python train.py --normalize_top_k=true --init_std_router=0.00807 --norm_eps=1e-06
Below are experts of layer 4 (counted from 0) of a mixture-of-experts language model. Rows are named router (the router's row for the expert) and show model dimensions 0-255. Each number is 128 + 24 x the weight over its row's rms, rounded and kept within 0 to 255.
After each expert's rows: a language model's description of what the expert responds to. This comes from a sample of Wikipedia text that the model never trained on.

# expert 26
router [125  75 133 157 141 121 157 123 108 129 156 145 145  88  87 142 167 139 151  65 188 139 141 123 129 119 179 106 136 116 158  76  94  94 107 116 154 118 129 126 141 134 106 129 115 149 104 166 129 114 136 140 165 144 110 156  87 136 101 142 179  84 152 109  97 120 110 143 132 115 168 102  94 114 125 116 145 132 144 181 139 109 126 107 132 143 108 108 176 150 158 115 178 120 133 131 158 164 158 100 119 143  87 184 155 137 140 112 149 142 129 155  88 169 185 139 137 116 114  78 111 109 123 119 128  93 154 128  97 132 110 136 147 124 129 114 106 133 138 169 157 134 131 143 127 114 131 114 152 138 127 120 122 128 166 128 154 144 123 106 174 102 111 125 184 103 144  89 128 110 158 127 135 146 121 104  85 115 129 114 119 142 131 116  94  84 114  95 154  99  66 136 169 127 153 146 138 148 104 121 142 107 130 140 128  98 136 115 127  74 134 174 108 132 102 117  93 148 168 126 141 109 141 150 143 155 161 126 100 122 107 103 139 152 127 124 123 115 160 136 111 127 136 127 125 104 142 163 126 121 142 126  91 151 121 162]
What it handles: Articles and possessives after prepositions or sentence starts, such as the, his, their, its, and line breaks ending paragraphs.

# expert 59
router [120  76 123 152 142 120 148 121  99 129 157 144 145  91  84 143 171 137 158  69 185 135 145 131 130 120 180 108 138 113 159  76  98  97 109 106 153 112 122 121 143 139 103 134 122 153  96 173 119 111 131 141 169 147 107 156  88 137 106 143 169  85 153 109  96 121 111 144 137 113 164 101  96 110 125 116 148 130 138 186 132 115 122 108 128 144 107 116 178 147 155 115 179 118 133 134 157 159 152  99 114 140  82 194 160 136 135 106 149 146 136 155  90 173 181 142 134 120 116  77 115 113 118 117 124  93 149 130  97 131 113 131 139 126 128 111 108 129 142 168 151 136 131 135 124 112 131 106 153 139 123 117 123 127 165 129 150 142 124  96 173 101 114 130 182 104 140  91 128 118 152 123 129 142 128 105  89 116 130 113 122 141 132 114  96  87 112  94 151  95  67 135 172 128 148 148 139 146 105 126 153 110 140 142 125 102 132 116 128  68 133 184 102 133 103 115  95 144 165 126 135 110 135 147 143 164 157 122 102 123 110 108 139 146 128 125 123 118 163 138 105 130 138 128 122 105 147 162 121 125 147 128  92 153 125 160]
What it handles: Connectives and clause starters such as and, in, However, Finally, and commas or line breaks closing a phrase in narrative prose.

# expert 16
router [135  93 153 164 116 124 140 131  93 110 140 131 168 123  94 147 143 139 165  84 174 146 122  98 125 123 133 112 131 113 146  74 102  76 112 118 142 116 151 123 152 124  92 112 143 165 106 161 137 121 129 147 169 171 124 174  97 156 112 125 179  96 168  92 108 130  96 137 109 132 155 106 111 139 140 110 138 124 139 164 142 113  91  84 124 151 117 101 172 139 156 126 157 133 113 116 159 170 136 121 116 144  99 183 142 144 118 127 152 138 154 145 102 171 147 145 159 119 114  84 126  90  81  97 144  97 173 147  78 165 124 129 158 120 145 122 104 144 152 173 146 117 133 131 131 100 122 110 155 136 136  98 100 173 127 143 150 160 154 108 168  99 114 135 183 114 126  87 126 124 156 157 129 152 149 121 108 117 127 112 156 132 152 134  95  97 106  94 147 103  86 152 181 117 160 141 133 162  94 136 146  91 121 138 107 101 140 126 103 134 132 167 132 123  97 113 115 144 152 154 146 102 114 160 124 119 156 119  97 121 100 101 139 153 109 140 104 137 128 139 126 137 145 138 127 131 108 159 135 138 150 132  75 140 126 125]
What it handles: Periods and word-final pieces ending a sentence in prose, like "SUV.", "Cruise.", "shale.", plus possessive 's and was/is.

# expert 31
router [116  97 116 122 158 122 163 133  85 111  85 124 108 124 138 121 129  91 133 130 132 108 144 130 121 123 112  79 149 146 103 106 116 105 118 121 127 109 128 134 108  96 104 116 108 114 156 120 171 126 100 134 124 100 143 119 125 171 149 136 142 129 106 113  79 104 101 112 140 138 123 115  99 128 144 139 136 150 154 142  89 115 114 116 146 142  83 143 131 177 102 122 119 132 112 130 128 136 149 128 124 138 106 184 117 120 142 107 119 172 135 130 162 130 175 134 140  95 123 131 135 119 125 167 105 152 101 103 110 125 127  93 156 107 125 141 131 134 145 147 204 145 130  92  97 140 130 112 154 105 117  91 103 159 138  70 116 119 168 130  98  89 162 166 141  97 125 107  88 152 104 136 146 110 141  90 111  97 144 151  91 105 114  80  99 138 120 130 165 115 132  83 141 175 117 145 137 118 118  84 108 169 121 137 112 111  97 162 103 114  97 134  81 145 156 135 169  76  92 176 156 146 153 159 177 111 143 103 112 166 144 100 148 139 115 173 118 124  75 104 139 146 154 130 146 106 117 121 132 181 132 108 113 151 113 148]
What it handles: Pipes and dashes opening a new table row or list item after a line break, plus the conjunction or, Or, But.

# expert 35
router [141 173 137 165 162 162 186 161 141 136 142 155 133 131 140 128 134 120 153 138 100 111 134 157 177 147 180 141 125 115 159 122 147 145 124  74 135 141 116 141 123 112 161 107 130 107 123 115 126 159 147 105 167 156 116 113 160 122 109 131 141 136 133 148 106 172 126 145 142 118 139 145 182 140 153 117 144 119 147 128 104 152 153 129 158  91 131 187  75 107 176 127 157 144 121 110 130 128 168 120 151 119 145 139 106 147 104  87 114 134 176 170 143  97 134 109 129 126 138 132 171 148 152 168 100 131 112 151 111 119 115 158 109 175 132 151 124 140 144 103 133 113 145 115 121 138  94 110 137 144 137 138 125 157  97 164 100 171 102 149 114 104 137 124 144 152 131 105 114 135 131 138 189 139 113 115 171 154 136 135 135 143 166 150 133 174 149 210 123 120 130 111 159 122 157 130 152 114 174 155 140 134 127 127 139 166 121 158 147 170 145 129 118 153 141 126 133 138 145 137 134 104 147 143 107 141 162 191 144 117 124 120 145 152 174  77 154  69 163 116 135 135 109 122 123 127 135 129 127 156  82 105 169 137 127 133]
What it handles: Articles a, an, the and determiners like another, every, same, per starting a noun phrase, often after of, in, at.

# expert 39
router [191 143 102 154 120 112 161 124 117 103 126 114 126 182  73 141 156 103 126 120 125  85 110 106 117 136 105 138 132 175 111 134 163 118 112 145 116 113  87  87 114 124 132 127 103 110 113 127  86 138 123  89 138  92  97 123 114 142 145 166 153 161 149  97 139 113  81 105 114 110  96 121 126 156 127 162 101 157 138 145 106 131 121 144 142 129  66  77 131  97 165 129 172  64 126 158 128 106 120 139 127  96 168 121 144 169 125 139 112 112 128  87 101 125 159 122 144 156 137 110  97 120 106 130 116 110 170 139  96 195 122 111 149  83 123 121 151 150 129 122 116  93 123 143 138  94 114 121 116 143 146 165 118 162 118 129 128 143  86 115 105 144 158 115  75 168 112 140  86 140 132 129 137  91 135 114  97 115 101 112 119 105 196 136 125 152 135 142 136 129  93 129 126 118 156 134 121  96 161 138 122  92 163 117 100 128 146 156 116 115 165 133 104 148 174 111 166 108 122 132 134  86 124 123 141 129 117 120 112 108 130 121 148 107  86 103 101 158 113 150 123 141 169 162 151 132 142 153 129 138 129 117  95 119  99 121]
What it handles: Short initial or middle word pieces, often of surnames and rare words, e.g. T-ov-ey, Milan-ov, m in 100 m, d-oubles.

# expert 3
router [123  82 134 164 138 121 155 129 100 123 154 133 155 102  91 148 161 146 154  79 188 133 134 112 120 135 171 116 138 121 152  72  92  98 106 114 152 108 128 119 146 124  97 126 132 149 112 168 131 116 129 143 163 159 115 160  87 138 100 129 182  85 160 106  94 120 115 138 137 104 171 103  96 120 127 114 146 126 143 181 132 109 123 101 144 149 109 107 184 153 161 112 184 114 143 133 160 160 150  99 110 152  96 191 158 141 131 111 149 141 146 141  95 163 174 133 136 108 111  81 118 103 120 105 130  85 160 123  93 132 117 126 143 126 126 115 113 128 144 168 148 138 146 141 132 116 111 109 161 144 115 115 115 137 150 120 153 156 128 103 169  99 111 130 184 100 145  98 108 113 159 143 123 135 123 111  94 119 128 121 120 141 133 125  95  75 117  98 145 106  82 136 177 141 155 131 149 149  93 126 146 105 134 131 127  97 136 122 131  73 139 166 109 121  95 107 100 144 176 123 147 100 136 148 132 157 167 131 101 117 102 105 138 147 135 131 121 128 144 139 112 134 144 116 119 115 142 166 123 126 147 121  80 142 125 149]
What it handles: Sentence-ending period tokens and words fused with a period (him., century., ed.), plus the, a, of, in mid-sentence in prose.

# expert 42
router [125  70 129 154 132 114 161 112 109 128 152 137 152  91  84 138 162 133 148  73 186 143 146 121 129 121 175 105 139 117 153  89  97  98 111 116 151 111 127 122 144 138 110 128 120 154  97 175 144 107 129 139 157 155 117 158  91 153 109 138 183  78 150 107  98 118 112 149 134 108 167 102  90 126 129 119 134 129 130 191 141 114 123  99 141 144 110 114 171 149 168 112 170 121 130 140 149 165 150 106 113 142  93 178 160 142 137 112 153 137 129 162  82 165 184 139 141 114 113  81 132 106 114 120 128  90 148 122 100 127 117 146 141 121 122 122 117 130 147 165 157 132 138 137 135 116 129 106 154 142 123 127 126 127 166 127 156 149 120 109 177 101 119 132 184 102 136  89 119 111 163 140 134 139 128 106  86 119 130 117 116 131 121 127  95  86 113  93 157 105  67 131 158 129 151 154 149 143 110 121 144 105 143 140 131  99 131 131 133  68 137 175 110 141  98 115  90 146 170 127 146 111 144 148 135 149 159 124  99 112  98  99 137 147 129 133 128 123 149 143 101 121 137 133 119  99 142 164 117 126 151 119  84 150 131 167]
What it handles: Line breaks after headings or list items and periods ending sentences, e.g. century., ity., ment., plus the sentence-opening word that follows, such as The, In.

# expert 2
router [108 147 113 147 174 125 154 139 103 161 155 130 106 131 114 149 138 116 128 104  87 125 134  94 113 148 141 116 151 114  74 127 167 135  99 145 101 112 120 146 148 112 110 118 148 134 160 132 103 134 109 151 100 134 107 133 143 152  47 107 132  44 110  85 106 155 164 121 166 101 157 145 111 157 157 147 155 140 137  96 108 130 170 108 134 121 118 115 100  97 142 146 113  99 152 113 152 129 159 126 105 146 112 140 160 129  95 129 140 119 131 153 115 148 124 113 103  95 140 137 144  99 107 120 159 115 132 129 101 154 138  95 114 130 144 104 118  99 125 138 139 165 127 102 155 115 143 118 171 109 146 136 163 143 151 104  82 149  95 100 146 155 124 112  88 144 175 117 147 110 115 143 100 114 114 140  74 139 171 129 147 126 144 103 150  92 122 104 157 139 105 127 176 111 157 116 154 113 149 132 116 149 157 130 140  98 122 122  90 106 168 154 101 106  97 181 144 101 130 148 173 154 130 149 105 171 136 141  97 101 131 123 150  99  68 159 146 109 162 183 123 116 128 145 132 167 126 124 128 133 127 127 127 123 148 175]
What it handles: Decimal and percent pieces, unit letters, and table pipes following digits in statistics, such as .1%, m, kHz, and |.

# expert 21
router [149  87 135 106 146  55 121 105 142 109 176 162 152  95 134 112 168  82 127 113 165 164 114 139 119 110 146  96 140 112 125 107 141 147 127 150 127 113 174 113 154 123 128 119 165 127 115 172 173 110 157 140 151 104 137 176 152 120 109 162 104 101 128 124 145 162  98 139 118 103 169 164 126 130 157 125 103 133 114 139 146  52 114 117 150 136 163 148 108 150 184 128 148 120 147 145 134 145 104 122 133 115 144 129 112 151 125  83 120 112 122 118  68 149 108 110 164 140 149 121 120 108 173  77 163 117 179 144 156 131 115 150 117 150 161 121 123 112 133 158 109  99 120 114 132 131 123 106 128 161 117 117  97 125 145 149  97 155 144 142 134 107 115 120  94  94 158 122 141 132 114 123 137 162 126 142  88 133 168 122  99 110 127  98 138 136 134 112 108 135 109 135 150 168 151 156  98 171 144 151 125 111 107 156 123 105 140 109 150 106 146 157 144 153 114 117 107 118 156 133 161 109 150 160 138 151 151  40 113 128  93 107 141 120 105 118 141 179 142 158 113 127 125 125 100 114 141  99 160 130 154 128 153 136 119 165]
What it handles: Line breaks and the first letter or quoted word right after a break or heading, such as Side one, Release dates, "Solid Rock".

# expert 34
router [124 120 127 140 143  99 136 113 110 123 151 118 164 136  97 139 101 138 175 108 134 131 169 131 186 120 120 120 109 130 114 114 129  96  96 114 145 101 120 134 133 114 122 144 154 140 123 122 105 103 151 139 154 141  76 134  89 117  99 138 131  98 145 110 138  96 126  92 181 137 170  97 143 170 158 137 183 134 121 163 150 118 130 127 122 144 113 153 157 149 157 129 158 109  97 121 142 177 130 112  92 111 123 158 106 151 166 141 112 150 104 180 115 138 119 142 155 131 122 125 124 117 120 107 101  94 155 162  89 171 101 107 127 107 121 149 118 187 166 158 157 103 101 127 120 106 128 108  94  99 113 158 106 159 140 157 145 146 167 123 162 108 130  90 152 145 133 125 142 130 167 127 105 129 128 131 112 129 114 134 134 122 161 135 127 123 124 167 131 134  80 131 159 139 146 150 136 128  97 109 140 110 140 104 106 123 128 131  96  92 183 164 154 135 117  82 135 139 120 157 166 124 117 135 108 181 124 133  96 140 105 137 142 146 104 129 105  92 175 148  98 110 102 163 182 122 101 174  89 139 162 151 108 189 162 137]
What it handles: Given names, initials and surname pieces of people in prose and tables, e.g. John, William, "A." Douglas, Cuth-bert.

# expert 4
router [111  72 146 167 131 112 136 131  96 110 167 128 150 101 103 144 157 133 147  96 166 137 121  86 119 135 145 137 160 122 146  81  99  95 119 102 139 112 125 115 150 113  95 123 151 166 107 170 146 112  97 156 116 158 138 158  96 129 107 125 162 123 164 106  86 125 115 146  87 127 165 113  99 136 154 107 156 110 124 179 136 123 121 104 154 157 114 114 147 172 149 123 150 120 142 121 160 171 146 117 118 151 107 160 155 144 128 129 166 134 156 145 102 167 167 134 153 109 103  77 107 104 104  93 164  74 172 120 106 130 122 133 143 129 128 106 112 119 147 158 132 119 141 146 126 105 104 113 166 153 124 124 112 148 139 154 139 162 145  85 169  93  94 139 191 116 117  94 115 114 164 154 108 148 158 110 122 107 132 147 110 132 137 135  84  83 115  93 126 109  93 121 170 150 162 135 144 149  92 124 139  88 141 117 118  96 153 125 117 103 141 159 132 126 105 105 119 153 168 113 128 121 133 154  88 122 170 141  83 102 101  99 128 135 148 139  94 153 124 115 119 133 156 123 122 116 110 168 119 136 123 149  93 124 112 100]
What it handles: Sentence-final word pieces with a period, newlines, table pipes and section-heading equals signs, e.g. "area.", "==Musical style==", "|".

# expert 18
router [144  79 142 166 136 133 157 143 105 106 159 124 146  83 102 152 154 160 156  63 194 139 132 119 131 130 172 118 134 131 141  86  91 109 106 108 137 114 128 124 126 134 113 126 116 149 120 168 129 130 116 155 157 157 129 156  88 118 112 137 181  86 162 103  98 123 112 142 117 123 162  86  92 125 128 108 141 138 148 198 129 105 123  99 139 146 106 111 168 140 171 107 170 127 128 149 167 160 154  96 115 147 107 191 151 122 140 126 163 127 137 137  85 166 184 139 140 122 108  98 109 112 106 102 130  81 159 117 100 139 135 145 140 112 126 131 110 131 159 154 165 129 127 140 121 113 119 115 153 145 116 125 109 147 146 122 135 154 129 101 151  98 107 125 175  95 121  88 106 103 157 124 123 135 119 113 106 105 127 115 123 139 122 110  81  87 116  99 132 116  87 143 162 144 151 150 152 150  95 103 141 100 141 135 124  88 136 128 122  64 141 162 126 124 103 128 113 130 171 123 163 108 131 154 147 144 166 129  93 100  92 115 138 158 135 133 110 138 137 135 111 135 130 104 120  96 136 163 125 131 140 136  78 142 123 144]
What it handles: Years after "in" or "on" such as 1979 and 2020, and century terms like 15th, plus sentence-final periods and prepositions in running prose.

# expert 30
router [123  74 127 151 139 122 155 119 104 132 157 147 150  83  88 147 168 138 154  70 180 137 146 126 131 119 177 109 135 119 155  76 101  97 111 107 147 113 125 122 145 137  97 140 114 154 110 174 119 111 135 143 170 147 105 154  92 135 109 144 175  87 150 111  96 124 113 145 135 112 170 105  93 110 128 117 151 124 139 184 136 109 122 105 133 143 105 114 184 147 159 115 183 122 136 133 158 159 154 102 114 139  85 195 160 132 135 106 151 143 133 153  84 169 185 140 135 129 118  77 118 117 121 116 122  96 152 125  95 133 113 130 141 123 133 107 109 129 139 166 151 132 131 135 123 108 130 107 153 141 128 123 124 128 166 119 152 137 128  98 166 103 112 137 186 100 146  89 128 112 154 127 128 144 125 105  91 116 134 113 119 142 130 111  94  86 112  90 150 100  72 134 172 125 152 150 139 142 106 125 144 108 138 139 126 107 132 123 130  69 133 176 107 136  97 119 100 145 169 126 138 108 136 147 145 165 155 125 105 121 108 105 136 149 129 131 121 116 158 134 109 131 139 128 119 104 141 163 123 127 146 129  86 149 123 162]
What it handles: Coordinators and list commas, such as and, or, and comma-ended words, plus number words like two, three, several, and day numbers in dates.

# expert 11
router [123  73 142 155 153 122 156 133 104 131 149 131 152  94  85 146 157 138 150  73 186 142 146 104 133 123 181 109 141 116 156  81  96  90 106 121 144 108 136 126 150 124  98 118 114 147  95 167 125 113 133 132 168 158 119 160  75 134 100 131 181  84 159  99 102 123 107 137 131 117 161 101  90 130 119 111 152 122 154 184 141 115 131 125 140 140 113 106 170 159 164 112 174 116 138 134 161 159 155 101 125 154  90 174 154 145 136 114 151 134 134 154  95 156 181 134 137 110 114  82 105 107 126 107 125  78 164 115  97 130 114 139 155 130 126 111 109 139 148 174 147 131 142 144 125 113 128 116 156 143 127 121 122 137 152 131 159 148 135 103 177  99 105 131 179 114 149  98 114 112 154 141 118 136 116 109 105 107 128 122 117 152 134 123  94  72 119  94 150 106  76 153 161 138 146 138 149 147  90 127 151 104 120 133 126 100 151 112 117  80 135 169 109 129 102 124  99 153 168 114 146 113 140 149 143 137 163 127  96 129  95 103 135 142 132 134 104 134 152 141 109 120 146 125 124 101 140 158 117 126 142 120  92 140 120 153]
What it handles: The word the (also The, its, their, his) after prepositions like of, in, to, before nouns such as first, same, film.

# expert 14
router [120 115 117 126  74 134 114 155 129 142 126 116 134 146 101 118 119 138 115 143  94 113 162 104 130 111 155 152  73 122 147 131 138 111 117 116 123  72 117 167 131 106 117 128  92 107 132 152 143  98 105 129 134 148 186  99 125 135 101 130 101 107 112 158 173 144 130  79 161 126  95 122 151 158 154 139 167  96 113 127 131 104 108 144 120  98 149 171 181 107 134  92 140 101 187 121 135 100 109 119 101 114 142 160 154 141 152 132 146 129 120 130  92  67 101 150 154 161  82 125  82  89 118 143 126 127 156 153  93 128  97 129 125  65 128 149 139 118 154 107 137 118 117 173 110  94 149 173 178 160 123  77 122 137 102 174 109 130 114 156 137  99 118 128 144 163 134 127 112 122 135 110 118 172 143 117 108 136 130 146 125 108 101 153 107 136 114 131  96 111  94 158 120 151 103 127  83 140 107 132  78 132 119 170 124 142 113 145 134 110 148 162 109 157 142 117 113 156 112 154 150 121  93 111 127 138 115 113 160 111  95 147 154 104 141 118 120 102 150 134 111 157 154  96 150 154 103 136 125 115 115 150  85 128 159  93]
What it handles: Opening parentheses with years after titles or names, such as (2017) and (born, and biography verbs like won, wrote, moved, debut.

# expert 32
router [120 100 110 108 123 135 145 126 137 134 129  91 107 140 148 140 102 131 169 170 158 129 145 187 136 112 142 141 143 125 152 139 156 116 127 154 130 142  95 131 143 130 102 124  67 142 139  90 111 140 119 108 109 150 127 119 130 145 108 145 122 131  83 143 168 118 149  98 146 157 140  81 112 174 126 134 111 128 139 120 143 140  88 177 131  88 124 168  97 126 150 153 115 158 137 131 116 155 124 151 147  83 127 132 138 135 181 104  94 108 130 193 135 178  77  68 168 131 143 124 144  99 105 129 131 149  88 121 127 182 150 126 112 110 117 117 137 146 138 115 113 139 128 160 135 162 143 181 108  88  94 165 113  85 125 112 123 131 136 131 144 126  96 106 128 172 130 119 168 132 126 148 157 166 142 116 125  98 119 182 110 152 104  89  93 167 116 105 132 126 123  92 155 135 109 126  92 103 124 124 155 149 155 131 145 166  99 136  99 142  80 109 129 131 127  70 130 135 157 161 132 125 102  97 111 159 118 142 169 104 114 134 137 149 158 124 108 144 123  81 137 134 120  94 148 125 121 110 131  80 104 128 139 136 152 151]
What it handles: Common English first names such as James, William and Robert, plus syllables inside foreign, especially German or Portuguese, words.

# expert 20
router [ 56 165 122 133 114  83 118  84 152 139 114 173 123 122 150 117 144 128 108 169 114 150 130 134 197 153 108 121 139 135 139 130 112 122 131 115 153 154 107 149 116 110 110 118 149 135 139 142  85  93 107 108 139 101 105  88 137 173 122 125 118 113  78 117  88 119 125 124 136 119 107 105 146  99 116 104 105 133 154 116 139 140 110 146 123 119  89 133 134 150 128 169 124 115 139 153 142 108 156 125 138 152 127 123 129 111 109 119 141 149  60 151 140 123 186 114  97  92 129 160 144 151 118 125 120 104  89 102 121 128 114 145  84 174 129 136 107 137 107  99 142 137 104 156  96  96 145 111 153 126 138 150 119 158 110 125 136 158 154 138 116 122 130 161 164 101 105 144 138 172 126 109 148 130  89 110 132 128 117 139 155 149 106  66 101 117 111 120 120 124 144 107 156 175 148 144 100 109 193 147 113 139 146 100 110 134  65 113  99 118 168 107 110 126 130 111 112 122 116 160 153 141 138 129 160 118 109 120  99 173 140 101 156 112  97 155 144  67 121 113 127  76 138 153 125 101 147 151 112 102 152 118 154 187 119 150]
What it handles: Joining tokens such as and, or, &, / and en dashes between names or terms, plus capital letters inside acronyms like WXTL.

# expert 36
router [128 139 145 150 145 117 110 138 140 118 128 106 160 139 126  99 137  95 124 137 108 121 152 142 117 144  89 132 128 111 117 156 135  86 133 135  98 138  99 156 106 130 120 139 136 129 103 137 177 148 168 118 121 128  90 131 159 129 193 109 109 139  83 160 120 128 156 103 109 128 137 137 114 168 141 122 114 120 108  58 166 155 156 158 138 138 135 117 158  81 102 118 135 137 122 130  98  95  97  84 112 111 100 144 117 128 127 166 162 121 133 151 169 128 126 150 127 146 115 142 119 136 186 129 122 153 142 155 119 174 177 134 140 111 156 162 103  96 165 168 171 121 135  81 127 123 121  94 107 136 118 129 173  82 128 118 114 150 106 160 121 101 123 112 110 132 132 151 124 104  83 129 109 208 153 124 151 162 101  81 106 149 101 113 104 158  97 167  85 144 136 118 125 123 124 110 119 134 150 171 137 159  62 101  89 107  98 137 125 124 130 116 118 122 116  94 118 138 107 146 117 133 155 144  98  93 100 136 147 120 111 133 156 111 113 167 159 104 170 116 121 121 153 128 140 138 109 167 155 139 121 167 112 116 103 125]
What it handles: Word pieces inside Spanish, French and other non-English names, often accented letters or capitals, such as Cuñá, Macuègne, point de vue, Martín.

# expert 48
router [ 96 105 146 128  79 120 108 142 130 129 104 123 125 121 114 105 109 103 117 106 129  89 128 142 132 138 113 114 103  94 118 152 139 134 177 111 136 122 152 113 113 154 151 161 135  71 163 113 126 128 158 116 124 164 143 108 179 164 112 102 122 102 125 149 113 157  94  94 129 142 127  75 157 116 132 155 164 152 116  98 169 152 128 136 149 172  86 103 134  92 106 158 117 127  95 130  67 114 146 169 108 100 116  95 153  83 185 127 109 125 153 103 148 151 131 108  97  97 135 130 127 127 133 143 120 151  81 111 104 114 105 153 103 123 129 145 102 130 130 153 147 153 105 126 104 108 138 152 117 127 164 157 149 126 134  59 109 161  90 150 114 102  94  79 107 127 137 161  48 112  84 107 100 164 139 124 126 122 137 127 144 106  96 143 126 121  95 142 106 122 175 133 108 149 126 157  89 102 132 125 150 146 147 135 129 150 137 124 163 129 110 156  92 131 139 117 130  86 115 174 112 173 133 171 153 120 108 124 164 115 128 147 125  99 130 127 130 134 147 112 103 145 118 158 131 156 131 148 133 123 104 131 124 143 138  87]
What it handles: Word pieces continuing proper names, especially after L or Al, such as L-iaoning, Liverpool, Angeles, Fort, Ambassador, Representatives.

# expert 47
router [131 144 100 114 125  85 155 132 101 136 128  83 139 112  99 120 118 121 154 113 164 134 119 147 136 148 125  76 180 124 126 120 125  96 121 136 162 139 137 141 112 165  95 135 169 131  90 178 157 157 104  93 106 133 156 130 101 111  96 148 127 138 114 124 120 102 124 109 134 155 150 122 136 137 125 159 145 138 128 144 117 109 128 108 149 139 144 103 110 174 153 181 146 133  82 122 167 113 197 142  72 114 134  90 119 148  97 124  98 157 183  90 107 145 155 159 133 137 126 140  88 132 126 130 117 159 116 163 145  90 128 149 110 127 186 128 167 103 166 121 147 131 149 131 124 133 136 153 117 160 142 131 186 115 118 162 114 117 148 121 156 127 118 119 114 156 124 102 132 113 150 154 115 103 144 127 136 102 139 114 113 136 166 130 151 107  98 102 140 104  99 147 174 169 108 154 120 172 124 142 129 134 176 172 186 107 127  92  96 129 135 154 103 133 103 125 105 141 128 135 119 116  71 100 132 187 121 121 117 120 144 145 106 137 153 150 163 128 142 123  93 123 161 109 145 120  96 102 154 151 167 162 146 114 132 130]
What it handles: Prepositions in, of, on, for, at, from, between after a noun or verb, typically followed by the or a.

# expert 1
router [119  78 140 168 123 119 163 138  81 124 149 141 163  88  85 131 158 135 142  76 180 114 114 107 128 146 176 125 135 105 159  82 105  88 100 131 148  95 131 122 138 120  93 104 143 144 124 152 137 119 103 152 151 156 124 162  94 133 104 114 167  93 159 118 108 130 100 152 109 123 151  97 111 132 156 114 144 126 133 165 144 114 128 103 157 139 110 104 168 160 157 119 165 131 133 133 145 163 152  99 121 156  98 180 151 141 122 120 155 112 146 158 104 163 163 132 153 107 116  86 128  99 103 110 122  85 148 107 101 135 124 119 135 144 110 107 112 129 161 167 130 121 132 141 118 109 112  99 156 146 110 137 106 135 133 148 141 163 131 102 167  92  90 129 196 101 112  73 101 105 158 146 107 127 147 116 104  93 142 129 122 142 123 129  90  86 137 103 141 115  79 137 166 149 165 131 143 157  80 116 143 100 139 130 121  98 158 115 111  78 123 164 133 123  98 110 112 126 175 106 138 115 154 150 125 125 171 138  81 125  93 111 112 145 140 135 101 146 141 119 123 130 143 122 116 103 117 154 116 131 133 146  91 125 121 131]
What it handles: Articles, prepositions and relative pronouns in running prose, plus row-ending line breaks in tables, such as the, of, which, by.

# expert 37
router [134 106 154 110 150  84  90 108 101 117 151 133 138 138 125 115 140 142 154 113 130 133 167 120 142 113 126  95 143 144 112 118  84  93 161 108 108 115 121  96 138 120 134  91  71 137 122 145 139  94 171 134 123 110 107  83  73 107 110 124 123 117 155 130 120 124 141 111 124 130 147 126 122 157 115 145 171 141 106 168 127 120 111 130 120 121 134 121 171 134 162 117 100 114 122 130 143 172  96 119  97 168  87 162 143 116 187 108 167 172 128 186  77 119 156 122 151 107 103 123  72 122 139 117 100  91 131 138 150 152 116 102 121 119  86 151 125 147 187 157 114 114 127 176 147  87 126 100 162 137 114 122 116 118 139 121 164 114 149 142 161  61 105 122 101 148 140 107 101 119 143 123 116 112 133  83 123 111 124 109 119 137 131 125 122  92 130 140  97 140  74 128 150 155 148  90 129 120  90 100  93 136 113 106 135  98 135 114 104 111 147 122 134 115 147  94 123 136 165 125 151 101 146 102 108 152 144 145  74 110  89 123 115 165 162 141 140 145 166 135  93 133 106 113 169 106 158 155 129 126 114 159 132 138  93 110]
What it handles: Capital letters and first syllables starting people's surnames or given names in lists and credits, such as Mc, S, Ke, Nic.

# expert 25
router [110 177 142 129 100 126 136 124  97 184 126 138 105 151 151 135 119 145 151 133 131 117 126 142 139  88  99 127 175 125 149 171 126 141 143 204  95 137 153 159 155 107 125 150  70 132 135  93 167 141 141 107 152  72 121 102 138 134 126 130 130 127 161 103 162  91 143  59 142 128 171 123  95 130 137  82 167 130 111 119 123 125 149 142 116 120  88  99 115  99 122 121  93 164 166 123 103 152 130 125 108 149 104 116 139 141 151 135  87 135 141 130  85 147 111 159  93 128 130 124 101  97 160 102 104 189 124 115 148 148 154 174 133 127 132 147 167 133 120 119 114 133 135 135 161 117 121 152 117 154 120 140  65  50  96 159 136 108 116 156 118 129 163 106 135 151  93 113  98 177 139 164 103 143 115  96 115  63 132 144 156 142 152  96 136 157 161 105 142 138 134 112 138 104 127 132 103 124 153 118 104 158 159 118 131 165  85 113 138 155 121 137 122 121 147  97 131 142 142 149 131 102 152 115 135 138 103 120 160 146 145 134 116 143 142 139 120 168  98 133 109 122 121 133 141 130 114 124 119 132  96 129 127 131 131 102]
What it handles: Blank table cells, word pieces after a single letter like g-oth-ic, section headers, and party or nationality words like Liberal, Italian.

# expert 7
router [125  96 114 149 107 103 125 135 115 116 101 133 131  83 114 148 135 131  99 159 121 129  80 116 142 119 162 170 169 109 141 142 105 158 110 146 119 166 149 110 144 138 118 134 140 130 132 113 113 173 120 155 140 145 123 116 147 112 170 120 132 156 107 149 143 107 129 106 121 141 130 108 132 136 140 179  92 148 164 141 158  88 131 153 129 133 116 109 120  77 116 152  96  90 145 159 150 129  97 128  95 142 110  47  90 145 114 121  98  85 177 160 113 135 144 154 145 123 120 115 194 170 160 132 121 188 144 172 123 174 145 120 122 123 123 121  82 109 149 128 151 159 165 119 138 129  99 128 106 140 163 103 160 132 178 120  97 144 144 144  93 109  89 122 102  75 110 137 142 150 143 106 129 172 108  96 129 126 137 141 145 113 126  96 116 120 125 134  65 110 131 158 121 141 107 123 109 128 138 144  96 156 153 108 133 150 137 116 152 139 161  91 106 137 158 146 110  92 136 120 170 117 136 115 142 136 131  72 119 151 134 148 130 151 112 100 121  78 115 150 171 102 144 124 172 128 114  97 152 147 131  99 118 117 116 142]
What it handles: Word pieces inside non-English names and words, especially Slavic or Hungarian endings and CJK characters, such as ić, ova, ski, i.

# expert 51
router [166 110 107  79  98 118 141 121 119 141 124 135 163 105 161 119  93  97 141 154 145 150 130  92 142 123 121 160 142  80 162 122 155 155 122 109 154 135 132 149 162 120 120 147 131 123 117 116 133 173 170 162 101  94 164  68 104 132 115 130 151 112 135 128  85 108 129 105 170 133 161  90 125 137 126 102 156 108 148 157 144 149  97 115 116 125 166 100 148 166 139  92 116 135 116 109 159 143 133 112 137  88  81 100 163 120 162 107 105 133  86 175  92 143 120 132 134 106 125  99 101 132 125 121 127 100 127 106  94 135 133  65 112 104 117 108 144 119 112 101 104 135  89 151 135 144 117 144 171 107 116 128 121  80 149 108 138 100 144 111 186  92 139 120 149 125 112 131  99 106 181 128 148 143 152 113 120  90 135 127  83 129 118 134 125 121 101 129 124 134 141 182 132 144 137 109  95  97 115 119  94 139 130 108  98 150 165 133 147  85 102 120 138  96 107 100 137 100 116 136 142 146 115 137 149 176 124 137 127 141 111 116 141 102  98 136 165 149 144  94  77 133 115  67 168 121 129 133 104 120 116 123 133 186 122 109]
What it handles: Nouns for rank or family (King, President, Archbishop, son, daughter, brother) and first-name pieces like William, John, Jerome.